python train.py --d_expert=192 --router_score="softmax" --balance_bias=true --init_std_router=0.0286 --vocab_size=2048 --tie_word_embeddings=false --optimizer="soap_variant"
Below are experts of layer 3 (counted from 0) of a mixture-of-experts language model. Rows are named router (the router's row for the expert), down (a neuron's output weights, with its number) and show model dimensions 0-159. Each number is 128 + 24 x the weight over its row's rms, rounded and kept within 0 to 255. Numbers have three digits each.
Before each expert's rows: a language model's description of what the expert responds to. This comes from a sample of Wikipedia text that the model never trained on.

# expert 26
Mid-word pieces th, ar, ver, st, der after a or A, like A-th-letic, Ar-th-ropoda, 20-th, An-th-ea.
router:117098171133144083113127099161114151129110073148133143121139135107145130118140158079085104152102133163135098097110121164121095130139151121151138152086131119145099111154118153072164168146128163121138123133128103137138125151154152124108114160132147069121118137119099125134145108170146103159155144120135125156131073166101089151130096129128122158129146145134161094185129141145071131136170109176103157154107128142143131141096128120157140109137101151135077169143145127112126146129133137
down2:150140123140105100119182121123159126123135173137090152159121162101116147131136136119144096164146121092140138174134158110151119149109163152099130083094083113127107068151129135164096118065107131135162114134124133135142091137147125113154109149122112117137144126091091122150102132102112147089106121129101150116091101126148093117146109110090168139125117132154108125119145103166154123167131133133091111139145119172142122088112118148143147091119142089183119134128151081131090161099150148
down3:145147094148162129115148102094153162089124187149159157148138164135108143124137126118120138129146148102116121113134138125086140114119120125094132158118125146106160170134081113110156126114141114142089134118107137109134116104145132071104155169104148104090144071096079102093113117187156087118151109126150135098142097142129120108175114136161158134097085116136173092139122156117168120093108146094135149130160147161131140152130126157163148116115129161098126131147127135117152096116140138
down4:113100098152108131186144093098114089109106110130127154130128155138123141098115130191118108082128142168161130159102138096173099149086111088144143132138125145126164105182143140145111124142151122137149114071146172144134154184157143148128196112132152118127111094096095105122133107169122170136162115095155165115141151112111127153131145131116095151106138131158120169111145140125119153111140113133075131093122142114126126112120126132148134141106136094122133158133156118147118088128153123
down5:126134130114119079150156159108109155130083154134129123106137159146128115131134128119107166093124109159139117122149146114111135158115115063161121110104104133129156135151156121135120134134152153121114169135134073135186135101128114152152124131123131072099118088182126173102143138138120128141107139105165096072155180090103153177155102133143083103182117114094100103137136141140167151112129141118162163115157127128132127160129124153126137108109137142146172083131123094131154123125134140
down6:133094153179134164146127120133148135159135128152123156141141107181107113132138126158120165166184160138158141118109204124166120150121142065103081133139138134112149125130136141126110120113116140125160169116135151109169117102152119100140104109149159112143171129179135109117153132141132148107131140129083182099125102164092119112100121136132187142163141180148123149113111092112120157115140136139123119146127079110129139111138122109117109169122136129123103105103138149137107169103097135
down7:133083124139113178147122180127108166121121144162134123110123164125115106147134134178132074118104125140162132133149124130092096098133160087108106158166147128120147103100182151124160133122104132088111135128115135092135125126155119136182131141148099147115143133135133105131129135130117140168159134099130153128180175134146139132151106109127148110117124148119082186072084128108151126164133073125127119134093132120085125155185123129141141071136112105145121115136106129140169145133143128
down8:144163154128097117104127171125135154149111147150168124122148083132152102089129096122121126141163127104138151122143158119138123074163086115105065154141098122158095143139137105121116124145106111149141121167104142125149139134169062127129109137170096145128061098111113146141113096147083107110121120171100145180149109150118120133105152114094125094157113158142107094114147125140127117153127099168115113115112117095144141115137152120120165137129179112139107107139126113093132091091114123
down9:114107145187160187106157140122130113125146095102125150126137150126154108158146071118105117137187146142156117132134117119145108110147085139142175147150084126098154130116125100092146146132117078153133126090133139125049106137125097159143127156141125136164098135122133175155114133112102097144143113117144132126101152140111092139113171129097149112178089120096145170130120088151127104101173117148161140112113119103137137107155142153125114123116118087143135116137131101112109145092131108
down10:093134144115154148122121137129096137164109174094140120132196136116164106125142105124128112110118118147104112127113037115111101138103131161151110097128171135140114109109188115108140133140101129142083093147147121115102127118163136139114140129124127122168161126114137134148141130128148101113153135148123146118125129089160129143181118118107124080119096134125115176094122112149121075172126121140120118103143204139124092112141111125120166083160097136121112084138143132137129150145092112
down11:142153124152137109113156105108147131105109111154137147142136117154155139120128112136159119146127108123124110147139118128142105112123166108177114141116105142111124121105130136119122093142139145111135116060105140134114132099122120163197140150109113158077120163112079150168084108121114127122126143124127095146128125117183100165111094162118136097090134116186096167118153175117106144103097130118123090132102099113143099162133141113162103122144165164143122070127145167091140145112073139
down12:131121143179090113135085103151153137097187119148169168130119123135107140148116131140113158132095155104105115118139141156118160148146114102140072149152131109098129105119137153164143145093118117163135139155103128118120125132142127149130138155147111139093154134126125142095155138125129168135139121109140117112182137161120113154083095123120175124170094101171107122101093137186091179117095138124140136106128105129116110113159104179171104133099121111128112105103156148110150144165096093
down13:097117170134089157155154161180161090164090145152127098075120124156133092122154114176084129130144147114116096114123127156157150152117135075147177113128130128134174121126085152107154138135168141147118103113108124121107170169128132132102181143098143140130124132119141114151146143123109151120076157120142142140112089137137111123087146141141155142153177107132126105125142149090099147144126149118104125135121128143118165132092138080130092157130139140111103123113168146132125169151129098
down14:109122107157110119118121145135117156120108106101127118123132139132192115079102125124136134147114099137146153119124144154134125131128147099121127129195161097137098146130116137130102122156078131148128152174089139183129052136162158165158121161116095157135147192120096119145124140145116105125101109099130101124145133184106143119150130144109103132120103104087202114145123158139068142134101135137108115130119112155169108122137132131109145133147151132109112123175138129109116107121139161
down15:110169131127143171142124190110145118155116096118163118139111128137133118123140100135121136115121078123130131117114117099098112115107156141141091106162111053137141127117109117133140185082147144122134117093122140113148100145179141121145151132126160135142135169108132135113134111126169084086112154127105094140134119142137106133138109097129101152123120124105131064150130156174091156148126155111130134135131097173162153082100111103115099130131096185119149150111143149094107122108134181
down16:123130091124076120122126088110115098131117136152139161104118104095127095127136181126109139109169143090164123129171135103151115131138131110150129157140116147105121167133133116130109118159126106098143117129166143141084159143148087093106127098129082106102089160151075099123125156111116114099166178151146128119168141153101148147125114107132133119142162148132142135143142059152115126171178149119155101167123111123145150133131118120154140134134148120132179173136173125152128108094112158
down17:106117117161128108156162150158135127116177161091123134135138125092149110127109107128070133091155131129154153135125123130112105164123136108092166115144132114138119076075197123114145149152099130113136139132113179101132115124145122136114151170120130156160109123141139142137090157168154133092150130173113141107157140145107086160113119118124135143135137124169123101115131147125094091109158093137123146145078085115167133119134086153104145182142132110115129074172137142103131141151137123
down18:162136110136120087127123099130071122126115142131101137107102125128114139134164120133121104149111147166098111159106175128107161140155150138060150112118111153108136121091141104116133121123090110128143127115095150111153143152156121107135124100121184086104124124097160125131141133124129104113084163141107128118110141107135124095096120088121145116151066079138139159112101098116107085137136138172122148137080110119170089138140158108162142149115125140095077142059139158126113107122138138
down19:130118154173144134180119123122102122122138152082114118139114100079095132176114157153118129115143159145120158117154167097141171158129116143089122131145137139161147122141175137128126157161114080111099137136134135144126110140156141092121112119076116136190092141121107089117103137123117134118100169116075174131145134154132102142138152132108123130141114153173160129130137166094099150125166136102118151109092104128111145112130077166135117139088118167113117164105118128165129141162122155
down20:122139185133126142116099140154140108121130109146160119109069163111120154125124114119069134122102124123128132138134153159126110147139155137128110121114137143176153145175092138103120132153126103143107150140113099110102142151142125121133152130140112089097090132163109146142079158124119110171119113136177152116129098082131142104165129148085128202123119162177130164134116134144148099101153097131122147111083077129123068141156098132124104172121125099126104120110108133139121102156122097
down21:132177147119108122129124120139103096111135172137153051114178109123180126111129107115124098162098178163124130116122091149108119138144125083111096124118127117112131108134140149142127112070088122123125155127090142130117113132114112120132122113151148153107150132095097114122127147115133109087112086083136150116101142120110159087159106116080116105139121119159132131151139102106083120114114104140117118182159154141134129128130135200128124168174142106116184151116153136133126117162107133
down22:095145109118166135127129123148141122130131103128144156148076129085117177089135092151138080158106144099121156137114084147141161151134109126140111136136104130155109167133138088092115139117175139133119119113120130137123109132148088125146131144115116130143158139203152104114160135110174078136113132106148129156133154111111176116136188141086177156130149129099144145158152127150120109151142166141138125119130168126167133123143122157125072158170145127123094128108156108108093148143138100
down23:138124097138109105115124109120150107122125138108125151121097169077179146114127144142095158188153104134124120149134120120107119141153152126083094109125113105101101106097164105143078155106102116128117118162174144143143079158099108101136124123121140109103148086148191129116093091136101178124092113148151151092140129124123105099118147107150154166113133125140175111133154147108122089155110130141127158144182135122135142115115102124104147106103122119165086119132141098114137120162089149
down24:139111128107135139106110162138176116172132101185123112115106134152062117106166119125140169128121120095104135126127163187151116049159138107124135124140103138121130156160155130114102148136122128157079131176097123093109100128132144140143118145130108130100154142122120149115070149127143128136125076113103142119153121089137144113127100125115126158105134122098106152126105165100162153128092125092122103088100117125113168139092119114127149124140133129126095135167166115097122137112076117
down25:158098098133132138142173086127139105124152087156142130153103067116105118097181171156147123146147175103119122148112143115149142128107122099105106109128138114127080105081104141123110119091112145118147142106129133072147112123137129113094152081154123107124148135120136164144116158128132168092106162114124113085193141129108092144080143145116105070166149109146109143129123123129116144162152115124140128137135108127101118121136138159138109090124117108150064143141163111114105137103143124
down26:112128131121090162188130114144130130111136105152129132127094167123152103125126100164115130097134155115145169129124153076098100173144155129128121139106099093121126112126153122168138107107101148134144152125112105137103138133174130112102129109088138153119111123143136100142101135089098142125140148126113143140144140132123150073118156129168123116147172110107119138127118153152126122148152168137079083124111142136131174120088139077116071148121082108129136082111141083111117125089191166
down27:175097128122115155161133169121101110132117117127150176166173157131134107103114133120156136101140101132137160105162166149109133133096115125093129131123117145126151112158145104150128127137167148119122133119109137175098128156158097132117088100171155139112147148146147143070123133126123128122134126129074112163089160090165097128124123100110183103135140153157134149100138135145118129116129113131101141126164131145128165128156136171119081121137165169121169108171118139142159172064135136
down28:110148107088175116100182057115133086139122122156151125120120149143104129108096180126181142109114117132142144136114119133130149159155129155117153075108174144166111130123107094123102124141149120144110120096132147119117112138129106153152125105162129159106135085130108119104091125134141119125111133109135152071119190116172123143150159139167107121110124105101163128154171128106129131109120165142133150109114074101154143149130145087142130119136140120069141135139155097137117119176134124
down29:171130113110128118088138110114085085088090127162135111147150156133084094130117128127138136153119124094127148154111108157097142126110148128190092075125142132147165136130143138100157110135132121161118112109132115115146145106126100137118155127147154130139117126119153135173159085126140129121143141138121146157149110129132152107159102164157147127184127158118141130149180128114156121092136149143103085149179090130153132107054139164153113139120083102138108100122124130171098110111126167

# expert 2
Word-final d, ed, t pieces completing words, especially after or/il/l, such as Worl-d, swor-d, bookle-t, apar-t.
router:118147135194160135140118135154105113091146150112104155139141094110149160162098127167125170148101176107129170105147135109113147139145149120154134113129102166142131089118129090114150145143094141146117164132102151106121139142170091079149122146117169115141155115144110154107105090118109089090146123140123142145117152092091118176111126101154103135149127143157147146162140138086122163166162135173096126144136119168166102131156108082112118132111156111139151134163127130139113129087121129
down1:094126087136117158116110131121082148132149172174109130133141148106168114132068103166129135100085126123157112133129126115122110092076142127104097129086129127115109138101104167155152136151118091107092145103112137148139159111130123149156126158140125147151146132105096102103131130138178133162147100118142130159128131141174144095153174137118104106152153134118139140106160096082115122134116147177097133149079143132107156158177115119176128134152152116144107095127094127122163148138113164
down2:114129163122154120115137128085148137145171110131151141122128130089125083132102135112140154135127149104164151134152156110091144091113065105129106125135177096097136131198123130167136198109090120154140153126143160154125099139151152128093116145148156102118110095132103140131164145166097129111100119093124084099136142117142105148115082116120115112099124191128069122128088103126122116160122118148178131087149145122118136156080123124159141150126121152116130126124130130136128121135142135
down3:158177171125136114129117116108102110103142084141144151098156111121084131151137133113134129091138117157119089161109118175090153134115062102084173096096131091090171093116130128153115159102116128143111147127105109144145123135110164175125128131130110140138153148133154146169134096132132163127144132125111138117109151130119123130126181177129112117102107105116126143125110055094111136109111113117133137123133134151082108103130171136110119146148164108119113185118130124110131125126066134
down4:121106146098111123134113169142182138155138116146108149138120118114131146132144107153098152082128154126112125116136123091119130138078124107152144127114154133178148147087110130118143161131135149109150146126095145122151130143123122116108144129092137120083196128169135120160204106149111126127086103090115166152111156115120138181145145122162149134100152129088072151109148129109136117173138092125101122124124135131136109138174134137157110111146074149091127086141126084160110119126117093
down5:106149148117124119068136138104153132146116126136097085109111120151136106110109148125130129126091087142125122096112108110102152180118120187144141092138112161149143132144132133119129109091185160127135119147073106126145124099099099110147156105151082126137122121070162128158118086146089122126117142132128126123124156159085108109120094162093175158105142152121138162179095139147119136119159130146132110104105158083107112084141146121088132113126131130120116117140107143092124160088094137
down6:126164120100132144142091158113098118087124123145123130114105124117168145110093140133127079151138139142121170139139160153051104103110126157101142132151131172102097133112159114101165120124159121169111117133119110146090099107141108104130143102094149130123176174118119132146164154104119107145146146118145109108117136166133108106136087123142136113134112168117102150116101074138093091141156130098146123102113098102122107088084147141169147138144149135130175111134141136166080140098122161
down7:156113150186125162126118101130063106101090110129152070120133158172111141148105149152129086125165129110098128135106133139139132118097125077142152131121123143166111141103109115180124129139112176087121158090126131130141081129171117119127141178142184120164122123130138112161129134097123083142157118131161121103136148105149119134133133136147096126109098101113127144128117139104137165127110166121106151112133120124126100132153119115123117156147176083109107152087153122137144095182137152
down8:127130083136136134145131158144124119109156137107129151124139109100110139157124127140129165171117150135142113152145164095090147098112134106129114109126124135093152132076109065175133097088150132170099160100125079115116119094107158179170148133107153142095124089117122127118139083172123147132118127152143141143140124099112123109148134159128152100095100119101117144145125121136080106093111099135119156137173149128123109148135136099122134118068170100111140059111118144112135143113140079
down9:177099132120109160173098106145111102130109195143145113112158119086100118137121140136138131178094160107129141108135168142140133087167134104132095159090113089126137060123154157120133165150133122146165101129119163123125110146131154100147142105128118116104103110126121125117153087114132123102117152159120128110146119170116111189097136145150108152126138111132074136108119104102133136133109134082149107111136159085142112132140122127149129124095125116130093177074117136139127133086163152
down10:100145136130113120132189118164182105143113101122062115121112102097134106134125125100141121136093133110162103158106133172116093160177109132131166139111116149078100124115113058141128177071164149132119144094137132131131120148075147126134124133093152174101122122127118128128142125162135130109118138127083142148097108158098147122143119155136155137121126117129132126143123084192129152102137126161087127137105129126134103101123085161124131124143102116109159113160088132160118118144125135
down11:113104089122144097162150178102129127082179147140105127124080146113098146157149098139118104140133136125141125097093120100150152169162176134109162119105130145128097115131130144116177111144134106108119104172132097155142113131077089100125127115081102135151136114119137133109106123112126084191117128149109114161146141113108150113141107133172149159142127094129181099108116128111130140108117126090129109155066113135120148152096121095138117166129085086130124167106147124141137122124132119
down12:126151098105132093142152140103092143116092135103086090128146091119123130122158116126153089139125147130125146139133146132166139156084164164146100100099075103074140102099133114125143120094114123108140115154114123111150116151148158120166099129140115128157123148169132167114097149134098171133107120135146095161150090137078119114111136160142135083158106132178154132124099108135184138137134160111128160093127113120133125131110113104138118143157127156110134173121153173110112084128074105
down13:126124098119118151093095124131143050134124107118110116135152133101075161126133135128089169108117134114127141132125111136115140197123144123146129086149113076157179123070117105170092144118082151141141124122097101112167076138128124115137119128161142154109169131107119150156133152143170113141135136152104121129140107143144093136107128126157132134119134139106123139142150090144130168153103119105108124104072114166132108126135114122164136118097125109160103150193140126146147134172144146
down14:125158084127110121154099140119190087165148132117138129131136089135121113096157153144154079134115148105080131126106110159111133147123149121125132140158138145108099148173150104102149121128126183129122130121136148140149096155131120187171135155122129123098144141146083128108137115125127112133116107121118104125149141115109162135127119136083103118109141138133143105161156159130128122122083150105120076183100116176162085080103107136131103127144143132133170147141107100100090145174077141
down15:149118190156119129123139115094138167130119100138116081124131133122144129131139098106151152122159120128126113090127138166132116134120103116181126163125156127157138142124108151139159081157124134115133066128140090120130129136145111116177125143134141129152104129104091133124171130139130142142100099144124117136121128134132179086108088141130152165118169148107189150144129119158116143098167174143167109129131145185093085135115146168158142136124135161127129110151162137173150116186127164
down16:080134106131142174107095115158144092112158163122142106161128129129133123118126152113127135145134154107120079134086084119148157104155142156145114135130126186166109140119115065128139127123133129123132091159120121089112129133097124073168097105138111165134126140110125090159138124129142105126115087132102098095095152133125097077113150094169119118105151158129102110178120126131157065081174142091134140152137139138101130106122128145124084123122107129128147123093149130088123144149136143
down17:141127168121156103123138134132125125120181160150086158123126130132105132124142133120158091140104124135163106170104136083127157099097085167135150127120119107137144167115132129144148123124129178150097157210124149133147165105107113140127149145132113109123171129133114103103157139106142110106120117136157148091137117093128156096122121145137131139098143112146093115160063110138182134136149100131134159102158153059129129159131135114120109144144145124091085117108113093104168132095149149
down18:145122125132125142131106120124175186134109136110125125134165144104193104109138127087144101122108103174137100148084092167133129122117113127093134105162100079101145186139142124079166136120170139106128136141154167128107089185138156141116170126152137122136146115114147150112171153134122156151146103129169159084108119146123148148109105145123185128134130121116102123138140160122141062136126134128099092136132090107112153131125150131133139169109146120112120147085109125152142124123127150
down19:105123117118128195133115183135132085133098132131088102107135138092121136174138077139135110132130137090116140129129077109113110147136106134182067115144154134171123137131122138161123119101124141106157115116146131138143137118097128138142117112114128155133120140107139103126128146135116164147154074108140140133112115096155076141162146194121158140156139121128091156135125169120162133115105161104127121105109139107123169139124092142115175113130135144147080108114116152058158094134102141
down20:114139095117125117152138116115169162121122138091113119120162098151138103120119123109134123166156121153172132110147133049146145136120125164105095105183143122107114130106163133144125156105123155138074114164159090134137125090127167151124134112152169114100129111123137102103125102140156115111132137122176127112130118117128150122123120127130170130118140093188103154144176116077106132134105099123183134152125162097142133115156097131137166084085102123126167120118140136165131093127086128
down21:117094138123156132168112115147148110162154150150158121112122084100140126078111108128139122112103142153134104113162075108126149104085134100097149113118125130105125119126132143119120099121097148107125104078112128155135152146082138110135119134118185111100108170120100090117126114167131140102160121097092144116121109134090091099151148164127102129093073137140106148136116123122179115151110162124125112098110149171133069159109173132140120093142110162138157101125080131115141135089142139
down22:129105132113118130146108149102145112145096101122077174120168180146169133111125132120128154088122150108132092116184151146089128068159080091142148138107178112132120118143109149095138109148129147130135110129145087132129178141109153106143098164120140098138126123113139098113124140114126121106130110115142127151065149057091156166135114141123114114119118121122123077131098145176112126139091141134096150116143145096142128127124097147105088156126109102119139117123123132138101121160095089
down23:093163132099105132122121168084152152145112145136144163139125140152131178128129105112146154162126137193135122156122170162157089142103176127105123152164155108110139147149180123114128147133134139156142152134165119136118141110121144161151136084111152109129174166128096131061165132144118107149101146120112138168129152105129154138148104123183116101059131130136127113148102133119108134177122129118142124140104158121149127127093157124073120128176106128137113115112142139150127139133137093
down24:136127176127134122152163129098124086119102162147139127106182143118130131122094152100093123145146143110115131155132129112136129154110139137130110100125130149140181116117140147150124180091127124110120140118121130128122145149107133133093145073141098145104131108159120143107091147143143142100123138115151139177143075145114111130085072081137153187135131127113112136137131136066105114169180096111153116075107126168138138126182124129145115095114114127141128096173112168132170122139102139
down25:113120157163122090128144098132132157139134064130113144147146132121083107136120189107161136087101126170114111096121132136144149155123109125156171099116133164131086116150153111130124166130141152154115157106169121136103136123113164159060141096105163143131119159157131118114125116123107103158135110151124129104107131114146147120120152133174123128103135129156138087125165144150115155151132155136125145142124118101159078120151157144108141079112126085087168150137076153099113094123109156
down26:126119113138109122141114130118151179122099140162120121120130128113127172106077171129122154142109116180075136119135137167124108135143132095126152126109108136117157093136130179167093144143133116135118112097135136139061132123061145148114139111184133164156097100103137107059091145130127131137142141166156120136102109097152162191126111131141101136132130103105099170111111122087174149093139151151120114131111122153098124123129119143168117134119128119110113083150132127136156121141119119
down27:120121095109144116084067121116117104111141079140146146089137130139137103130102138146124132158100133128159160154110120103156131108125111108114113150104145135109134168135165135149150160137139103140152153092093114150098172103163125137144140109190124081112164078113155137110133136107139140104094117129127123124146177107088090158131126138158121103121095106080130122128175101106164119151149107147189084118073083122105157118129123123136100114121148142148131127128139109145104124155098120
down28:161137101124125121108132130130123110172131089104138125134129136130114132116159109168110128136151176158106095123137139108089118105129136120123097117132122127132096111185103128067129114112197083180116160145126125124130156131101104133096133101117145086120129117118153125129137129144141082098126160097105115108160125137091050128096168102094160186168126106117122117141106117125155130091121138148104102119157154159122135107164159102154100162130122120128092104138129167153126147113133116

# expert 21
Word-internal pieces like it, tra, and, w, ar, as in Unt-it-led, const-it-ution, ex-tra, Net-w-ork.
router:124120164118092114104152138146110119114132119113134117110183102162144143146118120154160130175125125115136124175122096176104111172112122144140185117144174133140128103104115163155137149113114132121097112180170114126144115165148105129100135095086084102099120112145124170141118100121100152123085137133108118101126107134145122153157113110155163120148083156121138120137138109145139116097168141112162173150124128133139102134129129052120139127179156171091101126129135111093148148125105116
down1:109132144107115082180097086105152121111138137124124119135136099146108114151133119149085112173181122084125137110135136115137140124149152103178132131130135131103088097094126093158130125115198144105150146089162135101116064112191148109131129126138145132145097119077151149154145108148144120117128136154126146134165148128101145125113156117148148152113127130161128153104153129070144160132083118101133113128129100166123139129113149149126091118096143107118120086099176127131167142111125134
down2:082115048125163125148120111145105114154104168112134136110067127124172112113133076183113131141124151125158102121068133115099104121168115166123126117102143115153169114114132087101122145164109138148087090108086152156126109140084142155123116126127133092111149133122120107147150155116137151114120077101135125149117112112144123127124154144112108143134151155149143134122134098101120128129126174088108135152104105136130137132096090143137116160137100152130165137126142114126149087129068114
down3:147153076114142128112156122122099131136094151127123139125086123123120115101128128151119082145138091135085147124166142129151160134108156115094135094123135100117118104155128115113130122139123140100113146107127165137134148056121109132094116127073143139130165101095126128103116119131130142053099069115168074142125128092147129148127196119091102102118125116083089129084117097096142142162096132123140155171139131128111124139107120136140118143149137117133137147115067110133122157150132152
down4:170158127106102131176141161123133189142185131126140107107126142122110169144128132137102176151112097149125104105095137140148136117059102088081131127052147143109139151168104149119100150106127124133109128123113128143131095117143117131134155131106117074136119116124158134116120122121128164096115087110130115175141121131107147122171106095166131097140138124093136117097100134110116120118150150111126082096126110127160097122090132144146083178162132144131138169135120140092133131113124136
down5:130105108128127149128125097140158085132142133115135130135114151131152112149130140127131117156138178132148102106111148146106178066110132157170153100114137184119102121121100136091113128133102166117144127155143152134122153142118122137130134131112122157122078126084148151127139090116212126108137175083146117149107129108127122108090125093152112119117095102086129143148119077155136093150157133115105125103142094157127134080131114118148126112120092156149159075153137094078129120092121142
down6:157115128100159162170123147140107122158107111119167116157150144100153173153137148177108111084119119135144148142142146128149122142166116077104121131089069153101111123082133081162150081149153127112097156145125127104120099110137139204149120114128099110150108114136107121120145138172136136134116099150063130121118120154084118163141135130093135100135143122132157111118104118146171105150109122132116120117118115126151140095109136153148115131179112103125132120121108101109121142107176087
down7:133105141138136157117150145125126127132136111106132151132127135117117104168114123188160120119122110155155147127131115169093165109141141138112166120157115116102120086159107152096143126058085103115125115134089148100137121139127123095125101101089076167144152159149081116136105115122125081141132119143096129144109141135157097115084138130077126129121119149133132134175114166132169107120104120118153136137143128146086090121079074097164168120136161106106115152122135121159097172106140143
down8:157154133126132082071144126129130117153120130167155155126149131123157142121139139128078096125160127088134123136118122108124096155106113094196135119125132132129121148133111153147147117117104169062120115134096108123093159122100111135099153143129137153151112165142130097121143103160161123110144141123088079130117126164142109112145162120144154083143158100143144130116141118145080099182162120136144098105119136127125154148124164096182177112150105124107146116134102068138104117098127109
down9:115163130098088095129173108148113130103120151147145121157122177172144109117148150120137160111131122151111096122154152095131158107113157147186134143144130178169154141118123135150129180146143072150121157167070075098114122128088118159091097100078146143151088139134174098121152106129141134124132109149161136145139146134127121114128138110116135127108127124152107108134118136141099136104085152124161118102144117153134150099116157084109144124090102110171144139104141147149133148149101112
down10:136150145143109115130169133136153132123134132152113137136113162123106125126166161128100142106107123202131100154133099144099095130139214140157118109066113134107124097123138107091063128140153142126135128102087112153105156124151118117103128161156135153129087147123152115119114055102119123162110131108156150152162148126123122156107139139124124118110146091097121146117119161116179147143168125124148161115133123138157146126121127133111073146110157104148106099106118137157137159109091116
down11:117136103168153126124123129138145154148077113145117135141130160102123139146173148106135117135069120128110141088139104134125145101132124163108140130147089154092115136138109111114090107122162132135143155124132103129125147091114140146076144127114110155101128135126159149102113139146104112114198136137128135129079109153173127136131151135124121126063140155086138122140114130170097146141106124112137146124135160157095150153150171139117125131139076091117090137152041081122100121085138131
down12:135107128176107169143121071112087137117125155140139152111187155120125109119120131148161147126121094151207109124145164152066125117106099112146144158097129110127098098143152095075091154118126113131125136130141119124129127124111169120119132149157166073146155153166120118071121128129150098129122109143132130122096126092135111104177109084131101152102090137087147131137146132160135149119157125137166125103129162125132135116132124126099102165132121132170120093132128128101104126096142121
down13:167128157163139138083127168181158116094185089100105142131128160120156116117088105105091121129129101126153090119142136141087108101161121155101094098135108092114141134099151105167107061122125135136125120134123190102142080159120124129125137156127133163138119134092147141136138166137169136131129147090080141128093096132122081148110119152096144145126107108161100143110116141153124131129110134141138112099112154118139116120179135129168141131150134131109107134089094128154158124113150114
down14:147117141114127110139122103128116132162123114149073100122145108140100107158119146127140138127071125131129150139133153171154110139150148134112125164117135119105139128088174138151111116139148106102099165143134092129176115147133171142138108131127109111082173094094164101140157097115102151081177136152090127092104131103185060139139161160114143126121103119111126132137122147112087107137114132089109116168101140123070112109119097136137126135119151142101111090144085098118148101136115104
down15:129156088119085132141172109124143109128158083123113156107110108096154099127146086132147130107153151124107130127076125114126083141105165146133127159105120133108158123108171076144163077129086143188149137148117072130123122139117122112112153139109167156077164147149142132141111130154118103162103137107071133100108132129099127086136124146151090143143095158149130162129114132149114113108119134088122065153078118162114115150126148133121107119118126155138138111106133134145143155131145122
down16:094136152123108119128115093146107141164126119138207115138150110130146134135128152106133120183167077121086101122113111129126149159124117118090148171141088085125158123144114117120138133128121143155134154165120144092164113143116100103184113136168125146126129159108179120125135110140172143129127072137129092134107067214157160125082139104124127117126149158116133121140101109124132121087180110157120120120119144100110135126106138153124119145122149143120132126135123122117156117121164119
down17:148157205139109105141111155159119137127150158069121132121148128104096158122164151146087105082151151149132143135100156129087083100156113111158145142122085178140129110109124146167156131131093140142152111114083155128163163114144097143121118127150140140120144120131089100131144124126130119148148100137142117136110117129113114106114123093093175147132129142123150103103169148126091112144089140120132155133213095125126134110136141103148108157098128098109128105083113143156103139127130153
down18:138133093164084144094161146100126101136126087186118107103122087108166151095142140103118138092102099128122131129165097162122146122103107106131135116135123132169164139164155093122175084133144118103137141143167134136156146154078116137115123141099115100123133156134152142161072117126107092117108132095143124129150102120111158136092097138127116110036098134121128089114134100131115146155126134125135117142154101125112111124147085091153097102138142127088145154132131161144109132149108124
down19:117122159148128123137104103131117132099119112162131140149111143126174121177136122119125155115109116121103115115106100124116143134099101130086119169113134168122186158088108134169084104134064118101105135157110130111129106143092093165115126155176119128161111100092121136113129128145131160112125087114117116092140127106155075112151115114103093136138078146130123150121147133108136106128170125177112120126100196111130128126139178107152113152131133126128091129132089120088105125183146152
down20:086122141122134165156113114130123165132083121159140123138165131158124138140133129106118162139080152138172098140137134155109111108141163152103119123117128153064160117138118126105102133141153119118141177083181105104118104110133158154102149136157122134137124129161097147100114110125135167108100163104159139131101097133179131142114129172121132082166113143114124170130109099098196120118117114148128071110102147139158108155104135125174118118101145140124176145123132127141108124131126079
down21:144119136113140117165075111115152113156127123189120140136106129095113149126160096132146119132130118108100178132113170143161098134158170117095108125119134067081131169119125123138107108138092164135175133130099168112149143143123141108136128101160144128116149118142069148112176125154140149106144115151133121180111107104135176133103120138135137119141158141154136153119152161124112149123106102092142135079121102153157100095143101106115125103140153123122082089167152131148117116178144120
down22:128109143144115174149130090098122162113188116132136107122121107098151151138141128088077101119139127115156097114122126139144134155095145101106103112108159127148145124145131140144174154138122110182117122119115122159135089110163133130141133160085159107123127121154162134149136151138105139071155117134151133137103159168150118151147125090126202138168134122133123151109124172133131154117101111087112152148112150169150118116159107181150096140124130155187150098145139137102099141116089133
down23:159134103137064169138169103133131118134114129152144124141104135144091149135121114166105111126120148153157111117103136139159133137091172111151158125121122116192159119189095130158113095138141140080100148098128151120167130090138111146127149100121148168114105200126151139136126125133131113099129103176139126121141133158108142122128107132116115106121085145151165132090155157164104146131082154150109139128129115167120104141166125124086121131081120146139126147121113085144145116137177154
down24:114132110155109134116120089119123116074113121111112095153118147125144112136153102113130092095165130137135097109102140124114136133092150166159110113102092153128128111105133145150120085156088119119139155108102118147127127144137145121117105123167192118144094137086090130134122131118109156118170110159152097159093134136094064142086131137112158121092147118160139088136124124172166118149109106117155098174135109212169107124125158163161138116127114087129139111140131124131129132114147110
down25:120145145097087126155120130135099152143096154096090124151127165167109087177141118138109116135146144121122099105121143184107177132106150162070123128125126190137118125144116138119146155125141104092110076124135123107108099145120167125099147104135165143152135127114162175141132123141106104114116082069149106090129114117150143123096153142164145134136167126081133141159115143145126143124153146093108122149136130136086175125171107161110113101126131116124114111125108123113178144114162129
down26:126169137132091092153134080102112114148113142093157102123140142122109119162122142146123062117140128136126165145134130110152175126079122078157126162124114132133096115126120082093143118142104135106111131114102122144117070114108114115117105159118111124130139144141109164137138067089142109144120154128081150122102137159120151069116129144133120152086130109118104124163082139182143129134147125135102158157169122157109159139108139149109144125136151116141142132111173083171111165125117148
down27:118133122111088109130143109104154137108150159174084135110157094115110130109094174113110115143111113146144143118095149124151160107128137105125125122145150132125112103103110135165128141096125135157138158179128127125151119107118142089173109108138128118131116132120096130165111144127130159132114150182116096095181118135118150127104129180078147106189133154135145127105083113113132098118119121096103073142164159080181104101111156131106118102143173185115127135118151137111121126134092137
down28:130119087123197156149106117091136110100137117102162159175127100127130167122101094139153142103110143112112132157137149142111105093131137109115129179140106058112123124097123111128146125133138096106137146118123115159103111129110132152143151171154128070129144118119145127096110142113142105127120112164134157122186140094116131105118111148155129118097097127088108089128128142114124084130133129095195184106115108101172109137152153118098145112158101094151136103095094106113129135131120114